Below are experts of layer 8 (counted from 0) of a mixture-of-experts language model. Rows are named router (the router's row for the expert), up (a neuron's input weights, with its number) and show model dimensions 0-191. Each number is 128 + 32 x the weight over its row's rms, rounded and kept within 0 to 255. Numbers have three digits each.
Before each expert's rows: "comes after" lists some tokens at least twice as common just before its tokens as in all text. This comes from a sample of Wikipedia text that the model never trained on. Tokens count by the router's weight.

# expert 10
comes after: "2", " ", " on", "1", " |\n", "|"
router:177092117131154045119087066116202122148104129222119138111088128141071164159115168156147129141116178069154091195178137140134114170153159109141148129087143145162153128138129111123149123127080126091109155120144135155185120107131137102116129114102095100097113161178127120148136174127147095102163098146103075141152101089163144196200128112129100118084120122155110156132154134080128155119145100083073130078092140057140189077126105145139137115097174135145118173062171104188114090199120105122148106140141099085085096131095152096080108150109150098124092156093125176180088124114182075116
up0:164141153185182125149088145152118153209065142169151154139117117108110127130128146094096144159155091126171093112148136131097131142159171150166106137132192141122149106131090122084147022172134108134113120158150072149150171140169152139146118110092102104110115132120157165127169174057139189136099110137137101127111108077145113042100121119070062114120144113094115215142137135085085136124178175133142146142169113091141140157134129134103151109160156092109144112114085127153065148098180104130087120087120141103101166157098134112083176106150158116087073098070126207132071150163193150114
up1:137128117150088132169105106148171113084122129139167143143153136183101061143140105183163064135063125157151128129140123132063091104133081095130128138067098095160093196134133092098064114107151085070090125138091149105095157129127127132120113206111120106063131109184072141143163084130107097160097142105134127115110113098139167150160083107081162128118178105076109064135138155155167161159123129157158109110070103170108137120064215173109088076114176124181125158213099119179121084146106122108128119134116118086102144134131155105151161148167121131115080126090077180095106137104157100122
up2:119130156116117129112118090109079154106160102149142097140168076110099067144100147115090150122097147086129088181127180136172182147155053109131103156119142094190163229114113099111085154154153130116107107126128079125152169083158105082112105108152102168074122143152112171152138160130169162145108102194068108109105112105082136148158112128083088140101150128150168095191139122197163144109149179112063141097138084084142164152213111143118084130106122162151128100176132071145133139153113068077159155127111081066093137108166181099130077104134174094135118096114099151108106132136129081146
up3:172113162132162068173131100152106184171050149169102148142100138110187102177082139118143129166162146097095094107122108134126137153082166155122044125114152103119147070103132161127167123110068104106111097055172158123108151130103151099143141102130121104141072136159115116130125180154095137093160121170140104096121126092153109161173116140152123106050124115141118134152113100075090153156116153134086070082068122057165185163144185212161121150073113078140150180087144126151113127113067120140175168148141128153086136145105128191097103155136091156143115185131123169125171130150149082104
up4:121089156108149147136117041129127126125120109150135133128127135119089160148138168072152189148139111083149107143118136119127123164155156105139186090112127191135137120131109130105183120110123158163140140113083112152147140117140133100186131128125155094163170162171127140073118121114177110118115136164072114127183071059168115090151095164166116142127088079122125172160156160072156118086160088149124167163150190048140112140136183110124199085068122105067124123080139082156098107053112108160158185200132080079142069139152117170131098141136114132099158150112174111108051160127159161179
up5:135074142134138154135103112103102161166124143162149123092133171111057133091134131198106192148162126138151138184123062138166119117170199150124165139106108125181101126120137087114139098192122101134140099103074153118073084136114107094072119087126128165061139113164107089162169136089129124060145052154117081162138115096111141111108120135125097072126155129151131092213086148099178148181123096037174094124082114125112082079153159126147104135104136180108131158111111081135134113193081071159115114123115119169115119101100123100123181087148131098162086144130149149153172144155181113154
up6:113108171183161125121177134101177134158142066168094079132143147129194106091181176090136165096135177129140096141087116156148120148129188098138082104143102166160140149119188137120123144130166110145132161143103194183142129133078109159206127112129131148161125143133170139179115159162088176074167190132112092074128162124144128181202069095133124190128116130129146089146091146124142168105130110123123172087112109106149171153146131143080129110112090148104149097145106137129096118213165093105143111194146116138121175141167076147126130152150094123193072209085124115142150115150097067133
up7:129112124124120128119117104158137098159110104137025139123069092122126117156106177140146118125101141142189164171119139170147129178142183133152048126138162158115137150089152156139152062124106150153138184132169159117164108152174120114141141127153115162162202107116132100109136060115114131127060114100093173127157093098189089218149098054083102166157112160132109152102118152076073146127156166169117153068169096145132154159125081134084117098093147163117112098114132061168149131119148141116097092181094126119152118075126149067148135182055172106100123114120148108166135163166129164088
up8:165114160146128125083108125113094147166062133153160158104103158070198111174143174108147098135127155091108149123133165117125121110183165137115095093124153111161136103128091157100155119115081088070129137045178091138205135084135130159128170097104136117136156101160163120117141155151150109079110071148075098113192069094170108171161116144168144130096039099102117151147123114063100156146106130098065178135085102117146169153105072147168163151098159115127145164140141111171091132139142139121146170169159132162081087145104139145083134124142131207125164199127147170109092185125182131137
up9:151111143161103081139135132146166138134139133134105097150105153127134140163116151243137109107098147146147168105149173143132076102160116129089159121117118087120100166137158109171147110067134063136104104135116143110177154119139102144188124094148149157057057124091103136126163136100074091117186136154149128124068121085154091114085160131194074049107114102113089152195115132140069140094112142144143087130078092080153137104116084124077082151105151105095124121116178136221202109150143135173199117118136134108082161138121123176109118103152121101119146122138104149162112085163062083151
up10:125093107155151083152125145154110137153176112165130114111084155161086146130195149147106141068064148202151142145095083107136120108178078132115131131134052153165085125138075104122148151125154133150124175115054146134061124150152084095071076148113169126087129152183149093104152162190121100123170138113086142109110143076076183139147092136078172105168118127132134119113089125090094115141088174057210093100094081155105112133119090153075099159183131141173073121120125124143069134146123114125131145154084155165102097112122141090139168093167140107106094108147129108185096108111180087149
up11:083095120110129153174123120047137113124126126143112099120156178153175173173124151177086156160149137146146116158166160155159127169085148170112128090091122130138175120138118139127140152183085117123134124153178183198170119163109142145141073150086044090126132184138142117125095177072153147133132124099166089096114176127138120110161137110139122168113070094123118079112136129117139139097149087176075147103083187073112145067101078128160071169142183111137181147127130119103140087125088129110204140122111074155106140114181128138112063114155186093132117149113144188180136096062125094080
up12:127126155170088156130109132122164137174161124154095126124085104112036137163108142096184144124115099093151129090145135096171144132146135119134121122069120132159183197109106109151105065144141134112137159119125079137118129176182177087095092126128084074133087191167141103060144095077122140075138129137080091153127105103095081143116135123157101123114155090167101165094170147157135165063110164102159183134164119070152177144135152122146126124086230183122155136142107086146174140137114147081125083168135179109133150093147199149154146165200097119129119144136091193158108095089165115129
up13:126112088142108058118167093158120115082133089175151146104105120154117123149128170171172115083100218116115126214081133126124104141146074127138131109133103172186149096142111141123138165059146140077124147133158113108169093137128142151102097111130160105179133097171083136134164143155125117200099141119157057109189126089178126169090167119144151154102123186120095183130159124070125156134149112080108122163157139063134191076151096091148136140064084136127100183087183130128097125124158146103117095092130054143117136102129093103110070130139141098080094126118122106128073176123166066160
up14:177116159155142146168087106096172114159112102149149145114091127101090182136103125188139144118113118122167125163122120101145157128106169145138142115115175101176128114171098125094143132084082108116091127135211180203137147059153107126136133127115118096079140071158111118155087187154162122054137096127132129144095133158118149101143144166132162127174134079170152170131123127068143109155112151181163107048105133110123126160098153119111115088091063164116147103086102166140109162179155126233119118098092111065095106102126117141086176074115153095100142086130192170152088128130164171060
up15:173153108133181095151115082156127131192188106122062155115170134121158198137137170151045070126086115180142111125147133153151138108189068121138101153129115120140107178149080140188133130198147158092129158130147119178154158071166109104077127158134139174135128152149108165082125137180191110123139132137082164108143085162134118165133063082138156148126084175169133138081127134122134138084088174091156119094149085138164170150158146122130081129081151187144081093138157100165091132108163069124100142179133152101141060107136104153140139126115129125099091082131145084137099153141121081057
up16:125139109107090071114129088170162082110136142138120075147116141135112121159126146112091084194137175167185175093201145113167142155056167068133175129071109221149165154166191134093181157084124145111128091154121132144161089130095145169127085133131117117127177109170142131119127124158092090141120144147082121170159116110143096212115146121132132098139099130193079129107128135143089139137154049113140147131075174097112123103102178147153176124164178150147134084173182152157166109190096099146131133097123116099120143154099154112101129168082157128116174154185111175187124107112142098096
up17:191105132213186070139165132142159139137109125176107107108130124163086170182134131145172130122091187067091099130138076139142136121095168151098119109135160117133131107126160133132160168127059106117139156112074156149156135098086075109117180093133079101089108130143151088157146171165114126141171122126133087092104122127154103171159137161147081167101158114131098148200116112101163149176087157063108106132150130040179147112124035145147192169188072118123116096083136137156094138197166101093144102115143132136132144141137103142093135108143102138187099090119164114170098124093188148142
up18:181144141137134099117065091100134148115124137150144174104115154103104113140127157153155129116080163090096085156176193124147125125179181117111154133118162126086095118133111129156119129117077083150150183153103158108145120128126141132127182115154082126144039089098145143164136089111136069100189089164186068084139085110175164099146118130140064142114096070105123164184088124107158144097138165097109125152156148133171193110201113132173139184133146132177126181121121153108116108170127147124090094074163086129117092105154141164106148106142094124186058168150075117187159131163144097050
up19:132182091134163138108147150110176119115133097134149131109104162132109086116093162111188165129145166083137102098100087159155133149079119161129179141114095154157161200119144111097157111119112125090094128145133094094144120101182082159108110093132132187119158187168120135122103195156114106122088152128095104117147121040118143171155114107155085172102113174143090120083149132071146123142125062099130179105094151125214136131060177128184161159141144154187091158074139079180166120174043123155150096093148091160123135173110165121122133145140194171065155143149104160131132089131160165119
up20:148135124112095131142117137132127109093119110110187161168185114171091119137155082136148163177119159092117159131129115151128132190121184116104127132140144136163174143098114178139129134146114155079140138131166066096173141140077175125093132098103146111180148210142104064048105130104144137153116189139134085135125134154106206183079129187121129113093100082105124086073149117183197137150127105079147154111148123078071091099095160118095142087165163173194150115058149158182119079173093094119138111178128152082126157152133134127126158120067146095135164178093158107154103131120182148135
up21:154180133166123106070082103128208116142098155135127120136126114171061126107174152125121105100065141070112167150097151143095134157129142109109078081176149148202139105130080143141139135141145132099139080104094148120163132148087143128140142132146125149141081166156128125153140164137139112141145112153142135100147189117162155149160112135103158125098126087107114147132123158140156148133177120064112096085165138082171076060075065072163146156065134138145068141020162147156130092172106085092136104126153125079113154166115162143205175135091135129151084166067138110156053129153141133075
up22:116200132172156154153119113180190150182170149131133108135096128112048172108113128106090087119100103141160088119187073108111155131140118131135140157141171096123154118154128128132136121084126159090140154119176068192093126116134115128169133106135091085093074120118136142143124053167103130162137133094098158115082105165114152134125131115149137125165178133134146140128141166095194131068134121106161179024142095138132139152108115089132091107140163168224161116157095064173139180123191170170121094173119172123180067117119127121089144114142132120086157112071133147183122137176181155140

# expert 55
comes after: " |", " |\n", "2", "0", "|", ";"
router:140110090102119032145129123137120115116080166232103204095103081109067176171144132111170149158068142126109120132155096155097093157161163089148121172106151126132164135141157103108124139135072096087093188081142105162154091150146100103112142213121116145093127146142074127137107127123128084115136117141044109141162115123134170161225093149118145123065118133162167145133117126098169127124159106097109178062089126079121130126154144139108167120103145147189133162133111137123152115130164150196171130162128124111109072142111175103121086157080150116133141164121120172118115194067132104134
up0:119157124092123078123084095112103122134078189148143133106090120106107107088180122182157107134106122112113150109102151131142127139067192127130168148069141130106112140107152138105126168125122153164116123139144134161111096114102168161115134154120072099161105127157121078102140083146107184050088156182142129082128126146153109099102117125186134094128170134139158179151087137148088091172130166131067131061145079118084086156191147165031158084078098106216122115121139154128081106119119170118147153152126137102147055048138136132162159113089138147174131129054159221132153130130117120145
up1:135142120118125138124108123150135144120117109157162212145103113129102137228141179134124153118090125116102159133129099144089149120183127126124179163064116166118183095161119147121137118129089076082128131053077142150156126112088130071149167095155134116106125147110080146177126101118151115102190121082092121114159104077191130118159131143075127186097115163166139063139157165132193136139170147109103150097116127123139124168085136213114167119071193156152111112117085149092096102143160181144055193107129164152095104111097152141161143183132133116152207124169135160129178092074138146124
up2:128153136071144152186100123153175143117185095133163160152168148147068118084098082063147170209130157113120088100161079095115150141119163123147205159106133100135083145152194114112123131137112187126121126112086204098140147094083159149143120137143129158122127170170103119090112129099135168122155194173082122149070149159151208138196183141169101166095134168161136075140136135141183133082140090126135082096129169128109133149114115122171149124130105052080145085127121123142107145159087152157153164109145096100122160103129133075066103168150145147172126138190136151119130137078116171150
up3:114095123142153095123158160123118133157024131127121173122155154133113160196164148156185121112091090108138079107131088122141104128134092134141099122152158099191163115125100083111160153169153090071149122044169108117143081124192110141126106156131071192081130122177113139140167115172144144157134094155103080121076107039138080185107041163081115119118098128111134084129121174146174166108111163130098116111077134108177162126173146110141150118099167164155139163135120158133134140155135132143123142107152123157112078083084134108125096188114115140125173154202098197086149147181112112131
up4:111140110126160086116190146137155131120112172134106166083117120208094108072162110129089128147145138151122147148135083136111132117126123084145107191128169108068155147122111126111164153137086153084120113181191151129158090130139137077117143177145128183166130115170075115134124130205045079172092133188105132111116144140181167091112122116155146109121118141112114094108119120088160138164149151153108083106156146125108083147160168151157183173086128136141085163158129105111219113078103174158113144102134163148154071071160129177145155208087146145163144105138094083104136094156098115219
up5:125077161185123125187131141120160111086120128119042155131116129197178154180151149132180095109132143152080091101127099154049131123171099114133101141148096120154132100132172138134169111128135092117124084151140169136170140113164150146127113103144136196099120144128165135178132117097212050119122150096130117121082135092130114160131172130175085120088087142165125131130133102129138159071105130116121114102122110162112186071108109133161136037113118068097127104089156141149178161118194119165143118075101080108137150226094115121148119168085109138117155162129100121105131102184135141223
up6:144132116143094083172190156119132093136134136148172093111134181072142199080162143145079134161088075147105038103119123138171149186068109086144112132153129137111131139124094097142133157123082108139177148096218128140117125146165100143138138162132070161074153156128162126161133129144156142140127128097099065152113108038098151150118131112100173077109118171170102129096108131138206107136151089164104088160087110127121170108112137135161132159075191114127158099089177156066172076165127127145113153087118118169100099135134181087099080094155140078142135123107113148088107076139146128183
up7:116197122129136091169132110147146122105150130146156145148112186133066138138130165185108168105161168179087122114155127097149150147158100170076101171146117196145117121114130088123168149076104100135158195147139049154132104178136130214159098155142101175187161157103067161195162126102173105123089173117124141098127042080139139122099136163101152139168101124103110202121094136131103133157153074082088128140108125152124165142166082084107160162143097165170127120151128175168092121133112097165137146155131082118138091102109163094084050087115151073140145151152114164111129124088154150134
up8:153153118113146082123141150160114128094042173159144165117153127137077194172149107068148121108084125105152095117172140108098133107153120095198101153126117100115174123087107130109128157134109094134137146115046085167133127141111132070111098212139118117139104106168118117150130104140119092075134155178139131118089138123084144122187057128041161157090120160109148142088131136124160153156101141171085161062111200084141108123160122113172172141132136178170136222145076119084201121093094121168133137088154136171162104141117183150133127187075125132134134129119088171098141159109129134096
up9:106112155085119100148105141120130165146134070155132156108179126100142136122152115102134134182077106196151163088120085134145119122167146112126166124077050129071171117149128127134180140112107090104086171077040113202153161158151110191098091186117134159133158186131085153064086100102117101103110120155142116097183125076101150138108110114112103115040132146183158131134148079142166096161147150166135119112126171138083190150167142099057175100127149138190084191172112093156188136136164140171174110137112162141108125145124125129140114156071101152122163170129133125105141130098106146111
up10:119119155097147114190147111106163155076147083157156106141105127075084146150135154142142187122130105157172153167165110104117168154085125109123156089160134164189085125138138146100138106166133171095131146081164171138073125137141071086105165216160119179157166103146149119104121170083164118110136089108068133122173143118119119117159109028087134137111168194100144144100116144133083133098135142054090134095131121137135168134133046094122129139104134125107137082136057108181145170115096179225116101205119124171129120186121128107119155119085164135094187164102118121097142120137121127131
up11:125082076119093075096146143159117103150065127143105186123115092144116123141105145108077151157061126146067163188112075124104142125192125155097130127102137104109144099144126114117129181141067098135134143086156150131136144154090111136130154132136148095142129136168099098116157112145059138151104140191132135091108093155132183088169064176065134099097100117122141117097075157066129093135127127092129153125089088107121087115166186164086150132169119115122124162151099149087154115092185125184186126164109157089066099074110163091174074158057137101145097200134156131102133190156093094085
up12:166191085076147093121129124136126106120136108118084136147108129047114083185147123136116054118121104155163064162130107107158151131088095115090161097117118127138126099123181172172095135155176074084079147012157054112129162094123089150144101177119153124158165134112147096120142118077152137125132145192145139140193181137091070153118075142132138102092104145133163114146142150130099130128138099106160171135101111114139089140120158106103093073077083131084135121111097162124105084110155162146123183105067164087057097153136161136112120094079146170169143135116136174097165140076078121124
up13:125136078123107088078103165094095140119159188132133113061134142134119134129097146121100159191084119108126166107132111119105129148190182117162100149129070101115110121113111130110176126102092155166099211120189138145201144185135172100128208145153130124147175094116132086169187160158139119105118050142160188142119149160146159109184080179155102094080134125121094136113107110108100133041158086169143123143040110129107080151097153117087162076169091119135124142126099193123121118078160112128164100126120071129096106139134112071127080171095140146140126151104113110110103186124112147122
up14:141132141134114063079124117134133148118144164147125178139183158153152144157108134140171135133160132080075087122130112087150114142124191167135159129082119075151119185161143145126107146139119148096118113114191176098157186043065117156109194137139123141101115070170184109100128076108189129142102077116052133129207141178177085138175108184210118163117129108119113142111150123090135178146142104140142170116112099143175107163148118093157146134157102102126153171103151104172097112176148087107160141178178044142054120145113118139129133083138108142174139174148135124144127100136128149176
up15:100113117084135047116157168118161118203064086134104173102131116171187119158178109073118124137151103160126086136165130146149125145152077111109112184124157138110135131151164154090096118128163146084146138151145136143094134106088057092178101133116154092112162108108057178087079084175125099166119149098063159125214179102118095098158171150129144163070111143180125142208178171120122132152112134109084127106133106118102067128140127117085150105118111140151093121145112168142114148118138150123109154132104141101163181155167122106142138083141221066131115161149175125103079093080101122107
up16:141113082144139085135082155143134153122061107137114158116144155137096222189152133104195070114096108101148101118160114122127089147195161111142082103125130124107122110113095111105145147181096109123101146134154120139134132125077095125067105224116124149140122147187090085132129162154149074102195126164136100117129116118137151081203119126076135162113136137127129073110135150148180125155119115149139161133113173099071062108143118114147193136113130165184157170112116115073173153050105120194100154072150129153080105120121207154123051138071133126136128136164147166089106132159125135130
up17:112150059093100109092098137154106143160097146134133106134155156140095115182132144140128110135074140047115163088211114136159070144117154099148114145130169092045147133099147111051123112122116119168057137114149105094133076121088116115160123176123097131126117124156173093099147126155088176100097097161097104140081135121178203087126108188182195152074158178137169125150143122142107118099129166126112135055076155104123074140115146156107169151104102149140130131129130147103162157160121156130118119111181158138114129137142185122104147143108119147140195087095139192178098220121074136097
up18:126073130079135093107105144119132140153085125157173165131101153106087148191136103144132152103173156082082131116160100182157071126118150121159140142131118131146134156110123157179074101111174178141084149112167172115121104139138144158145109099137148102043079146135153220084127113077118053168116149100022122140127108147159103167160126146103125097146169071154158175152166108154111134079125143081146194120114121092140157137117204125135109107094103090049135137124121106123135095147128110078174050051148142105136142172106122179118128153137099147125151132155126182150108104144081132086
up19:102130165178094000164093109165123102164077149144146144156141102126122152168088186121176127131102143124177111116125105114070126109142069129119120141108162128136113091139229130127085135139141131124080101109082088158128146163109108094135095143135144124058065098099085153139127156151106097157123104148092172088148146116190104131203103159150147151132077078181204176118112071105085141115125172146125093081134166122153156152135142160105122180178100167129112133139127141082134148175115102103168126113130126161132145138102094151163138101079124182110120117083154100172127165081151109104
up20:128077133084140143193154088140117073145177095157138155161113083109142088107135174125200088127139123081154184140135135111012100126148053117103129117126115132130088060125118092127078111193132137132120120113088113117098136127170161089075114124113128132157113113131108113113140168155150139156107132136181096161050118052136079085078114156061118124132117102116139155129122130148104110169129149070097129148184175056084135060180167127159137135113136102123111184155169105099099130041149119147118120109091168096146127116130140116083119122081111169108097147140141132148055140175112124135
up21:123097114153119063080125148144105147143052151145117173137099175120115135138161110111174176153085102101190124110150090094163129123186156086198100153110126123105136123091103135098112149175106105153125154080154135160112138190168097105074140175133100172123110117150159059136135154196095095111110144100148089104097113199141104116191164148071162111119117158137128119078147123101141128109104102145127178076087226083131124135160139080127187145123114174160134163117083159111199138086113147197148121118149122172150091137108151075127081146081116122128066132183134141151179107169108132133
up22:133125077129122068166138143107119154131059167136133170154158117158125218181146156149141101132133135130128055147126118105161096143166144126139088140119168134099112100117072116107107134211101097059147138070184063156136113123102088124105102211118065148141115129171096113128136168124098120131179138146058153106114125120178133069114126134062140136135132112131141090144119190107160153165128113160107147086111134074096089109148184123131171154151131191179160157111124139065109161145098147175078147057151124148111078107123169128122052122099119102112118149158098157072121140182110112152

# expert 124
comes after: " ", "1", "0", " |\n", "|", " |"
router:184148095136183043147125107112124113071123189202083187116119102077118125119087108157143123165150144118129130180171147161105092166164148095165138128096118146168130168142147087116097118165122102119079134128131150144189103104168166075089151165088129117107132174114125158096115161075091068142134113110116104179144123166162150149189119093119073111116106088151188127168136124118122139084143077145074128112127144094146117088152103151047180105132145159163089118059180100174151118125142147124148151166118091106119079172093121117089107165080168149112125166085092145106135174078157071156
up0:138148101145168057074174107144124147091111166122129154120109146122168139143078096086157138123178168170188166201118221178080153119173170146139150140083107126109087145114121061136110148197124117121114145151155153133191133096141142109079070136127153136145120112132205138119154121090109107118133119108120114179117081120147091167145093139179063136122110098101181095178109063113164155104118103136132086138164117115127115141177167116107177127160128152164115087084146141122135179098114145083091123199127117116076127166083105120133085112084141124144171200183073132087121164088119105131
up1:103128153177128146155127092121130176145144155138136162158145136142055066170102089137133185144183139141145192088142093153114113120072113116149101132099088139138116098126154099074148119144142142175109073107117142144103099065155149117107127165147132196108138139103094072113128124138146102209147152119127159119173160116134126153139118097147133143172123143140190172113098089104115129182117134094108099085143109159146165113097149087129243091157197081147119145208167124114094105122134107133169125113142138146078134114125185090101076205092114142162022169159121127130091142113115072149
up2:124118114133154151153174138123110120168128200130207096115163175101138127097141137201099064131125111076090144090130098134103118137138088123119108124138106126136133154133155148119124106113145123135137133127133130121140104130117129141165138083090114109059098116183175107120124083139166137178054076122162123119161123065101099107123166136098136034088151039125158085166133140115121133124123093091036136134170110152139173063107109131126107125149115177083125092060149139158183163119116111119126134069105105100133130147151110129143195078072139094008160150063114144134159101125160132163
up3:124093097106095151098165112133108140128134142133127100114098122085170137138144060194063110159120155193120130128162132175171137142123156118131136174126132110126163102139168120127189063136147155138068158103089050113103103160185123180135110196111082186079113140133160074089142107181180128126133134119155179120036134094134162099122157132156077108164111111107181136094119096140123115128120148100121122070117133130076120120163101109132141080140097146153119128166157169104116147160171143162126179173114166166078137178102150137178064170075097088172171105089127218138119113102142157124
up4:148132117135180108091118139112095153142060154097183031141097133079182117150122094129180110143111142167141160117172165180107106110108141173109106168055111119122100153132122151128139104103133061098158185107117076121144118069102123146113137084145144099113163167180144137216139071086162070144115124103136075174222188118152102114127116186127147121136111115133109141169121126152136166086097094127086140181173079118155113093129146160116130110145105166120152080116070152116163179106141112108124134115087119125138121117143134132171172103095137111027146163104121112127122156078176082146
up5:090103139113088124170139107109128145140128207125117171081059128131139122192135123091110105144111152172109132124137106126066187118149152088110108140127126126188131123135180107139183139139117133093121188138139130150112152115183176145116080100118129075159151194108111156087127182189144062106149140145158204101071187148135126102158102177148136161116066107128172117120132143181131177115103147134165193074075133170078052061147148163101194151128099150145100142069089110190195106131131110151129123167104134167107149167140145114114117163074117160127152132150102148113113107118130142088
up6:149184108159152108150145114134106095108134158107076102114147132109143113104184128119149072117130131124102132133089045136097150117183107101095118116140122111188109120127100111111148128153109139158139200148131084138145123165138129039141139105063143050155114204153128121113108127106154057128124171094171105134063157134107124098135103146094160123099069109144114100137117164139126185119118126157113142146142147124134094123131141165036180165140104150114108110051195122188142144128073143132148154135116093125126139115107116138159134197114116163097074164104074095088210207098145045125
up7:122130092123206074104170125132102137077147169125123083138136175098181068132112131146153128162147135114186143099152116129125134116142140161139149136141113092122114107121067124081098146185185141125127189172169190116134139127142164111100077122102156117104124162110062146070082137059125077144123149112098122191163127157120115102199107135143137094114096084099170113194113162154128167129130148167078145142144088101164104112158136132071160133140152125130122099113142123184124170130121123140125168133093039096151086177100125083121190122082114156142130198099088154118170196100148088207
up8:172205106119169095193157140116092139072149161137139100131158098076128114100151164202122122151120112098143115092136089105148099120134127116148117123167126136154096129101073129080090107146152130116116177161125130136157115139123162078139153104129144093133130190101068133111107133062121041153097163110141059146137147168135156070183107129103120117094122104117133108141133162146112166090108120194120137135127162130168134111128056137051192148100115160098140108079169124193151099121144114130120183116127056123147130145086122161133132162073121143108147160015103115096167147085095104208
up9:162176092115113079081200142128140080025212150143188102161115123165143183097097092121094184092145106120168134088132195096184096151077145117141150160122119166110133100152134108114132095119171085097150113139122095123136128134097095153144141107113124107133128127075159108132134103116142135173119109147155135058080116109123122132082066129154093097151165109134116115115133142145106135092136085122126132109173086152140117092158126120091157096111115190093102126134131091070059155153109132126107119125101104109185063148106123101110175118148113063105176099130075132141084159044166050180
up10:150105071176208072111164137140079136085177184144178106135136168132160174103117119117132085122142107127121136179108152147141164159144164137122178152124164111110135125136154126099183098193115211125133103129168158156124149100136050069079154170117154139126136139214140099157073112140145129119116112128141128113179154181109132085111201083134156065109097139186144137084127137118107144146119093133066069120126148146091101069153135193130142106147165153120136091082172099131103155089105091122129128135147060122096107157089132094110112183075169115123155142142106147087167116147175077145
up11:147216104106200135177154135145138147149132138135124091122157055132124165078131120114107086144144143139085134122127088082149101118130110114124158153116094107163121163159130049090144148144096144161107178131146120143115098172130145093114104127150145071143129162121117134149132085150168048085149183119140076083112117127195141165120065181059130145090066096141140119095153146157130172128106100165136140153186097079143082074123139154063202131099119142082138100088091109140090142143086180139095170133154093160113111127115105142213155140138132143134101154070152094073170153096108107180
up12:154131085124181081116192113154070117100142166123110096141153150097170102125092074103121107137153142142185137117169140114132131118138138161116161135142098104112103116128060116108082166185181169126115194152145158120126113113112170154110090129113149096116119167123118179069103117076111039136120169123124139162167106160119111112179097130171106131119083107120159112200127151162111171127124123162113136134154111045167093134200147119069162160152146128119135093099134123156120161161134127133102186145084075084158103193103098097104199157111131128149143206114078174107132188066146086184
up13:126113154160104118173077104112106103177101121119152166083073104147119131128140077183141082107118100171088136147126104150155139120146140094132124098098137180169119136096200159161142055080078110138136131131080114132115127140205142145166183089138098142075121148180149118162119159173174141136102055123128036096134158122126117113100182146110133085118153113123088175102129134118122119086099077069113147162115134195099195082082081132132115085096132107134122151123128111160142134096104159101141123131164172176095135119102099170079102092087135059041101117124183106114106076168144139095
up14:172160108129106108114155132117148137180096129178115186143147043111127090158061145093166148097159119133042087197203098135154115149164117136137148094119109066194143153176137118118136143142110108163129124089084114105158076168104157122137182148110120140183176114161151130135118154130146141113152132066122111190172153153149101131168124176070127154122042101116165135124116077094099182120130076137117130104101130122163069166144108156120169165158173196154136118117110105131125131131123176077141144127190164123086144157101126100172121164089145100114084162090103106099177188137134164115
up15:139135144155104085147187153134115040083131187137148155120143091108131142080120106142067125154184116063052123161143144141095118160189149115140145124106117106085092158130230100140113097152142110090102089094150149123121141123104177138119155095115144150101109151154200111081131083136067113144110125180132109068202069085152111127097161056125066131112164119135187123151131131092138124079134095076085139146164137126170191159169108200106140123127087132128139110107191135109092137096137136079116103097143176115120127160109091123105149082116147080108120147129128152124159152069166143157
up16:156195121122160150152144128145144124143116142173148136131110067131141119149120153139120099169153132163124081140161107084185115093099097121138097126068154094190128146154165130133138130108098196173130080106093079147171107158115175163154132127144081103184145131082123148116124050122143063111150123086103094165178167181161069119162148176042108170110056109133172126161136123138102180174112113160125134139191133120143131150149048166157174149127153144105166152108132082173060092147094127091118167122179166068120165139120122104087135164111154113116088146109081140131140193093119130173
up17:182151077150087033124163118125139144083142118141146156128076033106116117067140101116161131102163119105085099118182137128132088134152124116121084131126129084149095174139076076100116087196137105026141184110085102123120132170094131074136180162130127142190164116126124070096126141107103060148140095121156096097090208165179100129133094162164140155141115075118153122092136120125122166085121131183123115119194146152138104089101115099076168133144141160141086116072059122154135087129101173120118121106135094145120120164116094146130110135128171100171125127089085110118137150083112087123
up18:116116082175133184067135078131112136183064225135153135136183169126169172175171096119115127139141114087110089153116125145071161136179076123111098103143108104145126110131141074090074123093082146128108179131128128139109123137131136126169104097087127133144109114133207209182098111155158109109147163147159163102086125099102136132153129139125173091109071100129108084175131143132101140151151157173070089114101093102078117099095126140150154137131117131066119145082145210155121127091096145182188162122103126111093123089115114083090144188150200134083172163137105111159157125087153146147
up19:191115122136161140107189111094142156146082116141103152142145112138148088194107138190174116087188101163124123182139190143065116112082139118112178139089141122144143126163091040125133107157128162105099191065123092125156120158080170094114188123079138103186143170165140138075145152118152123137138182131170083147140161084133145060105086104068095136153090142130106119078113127133020139151116144157106102142173099146154139111133155142111136123164117163121098125124139093145094107127089190119101098167133145200104140142133118114191107168141166149105123135116106079115132161115120053172
up20:157136116115160146135141097124100117109159127146144114147149147086128111173145105127130106152120121150127126165093122164069146129159080131097068147091159103091105155175164127103086119165177104068103153182096148140143197090156154117121147136051112042111114183144050101107072119074123125131124133134154146118137145099122068126168142132094159078148083172116132142067091109144142136132118063139086141143170125175093099160149151124054120136177162203085150108083153113224110165134179087133159186149109076090142115168136140109102106122084071118148116099136098141133146161099151067153
up21:112141144123153116099144146132123038084094126154156139121081125123164108110085122062148087115174134125060162183185173177144120133095108124108126229143136187163106103175153131090085080069163059078137140123117067083115140118122052121109112151081134052136151168174102093144072137105165115099132102196141086132149173098137119110147094094086184099097119103119115166136104114154109138125099091082089113147156112148144103103112169153095056106167082131174131103150130139152102108101119126130166088155093121099182095128108164144102135104166160163146161134108148151112149145141163092142
up22:147168105086216098146138106107129164164097092118102071149097159121095125110068148178097092211159093161145168119101190123134109130119203169110185124118183113138123127119150159136110080108077117089100076096147122110150102160126165119109164156094138144147117144074141160115155136078161110111108082139117139177048110072121141090141154132109155120128106061123179135129160187105106160127111146141162179090106172122132181158139141146152128097111173134160155125152115192192110171120125113136110175132137110112132113120059157183120185112127182190119138116126129094077136072163120140183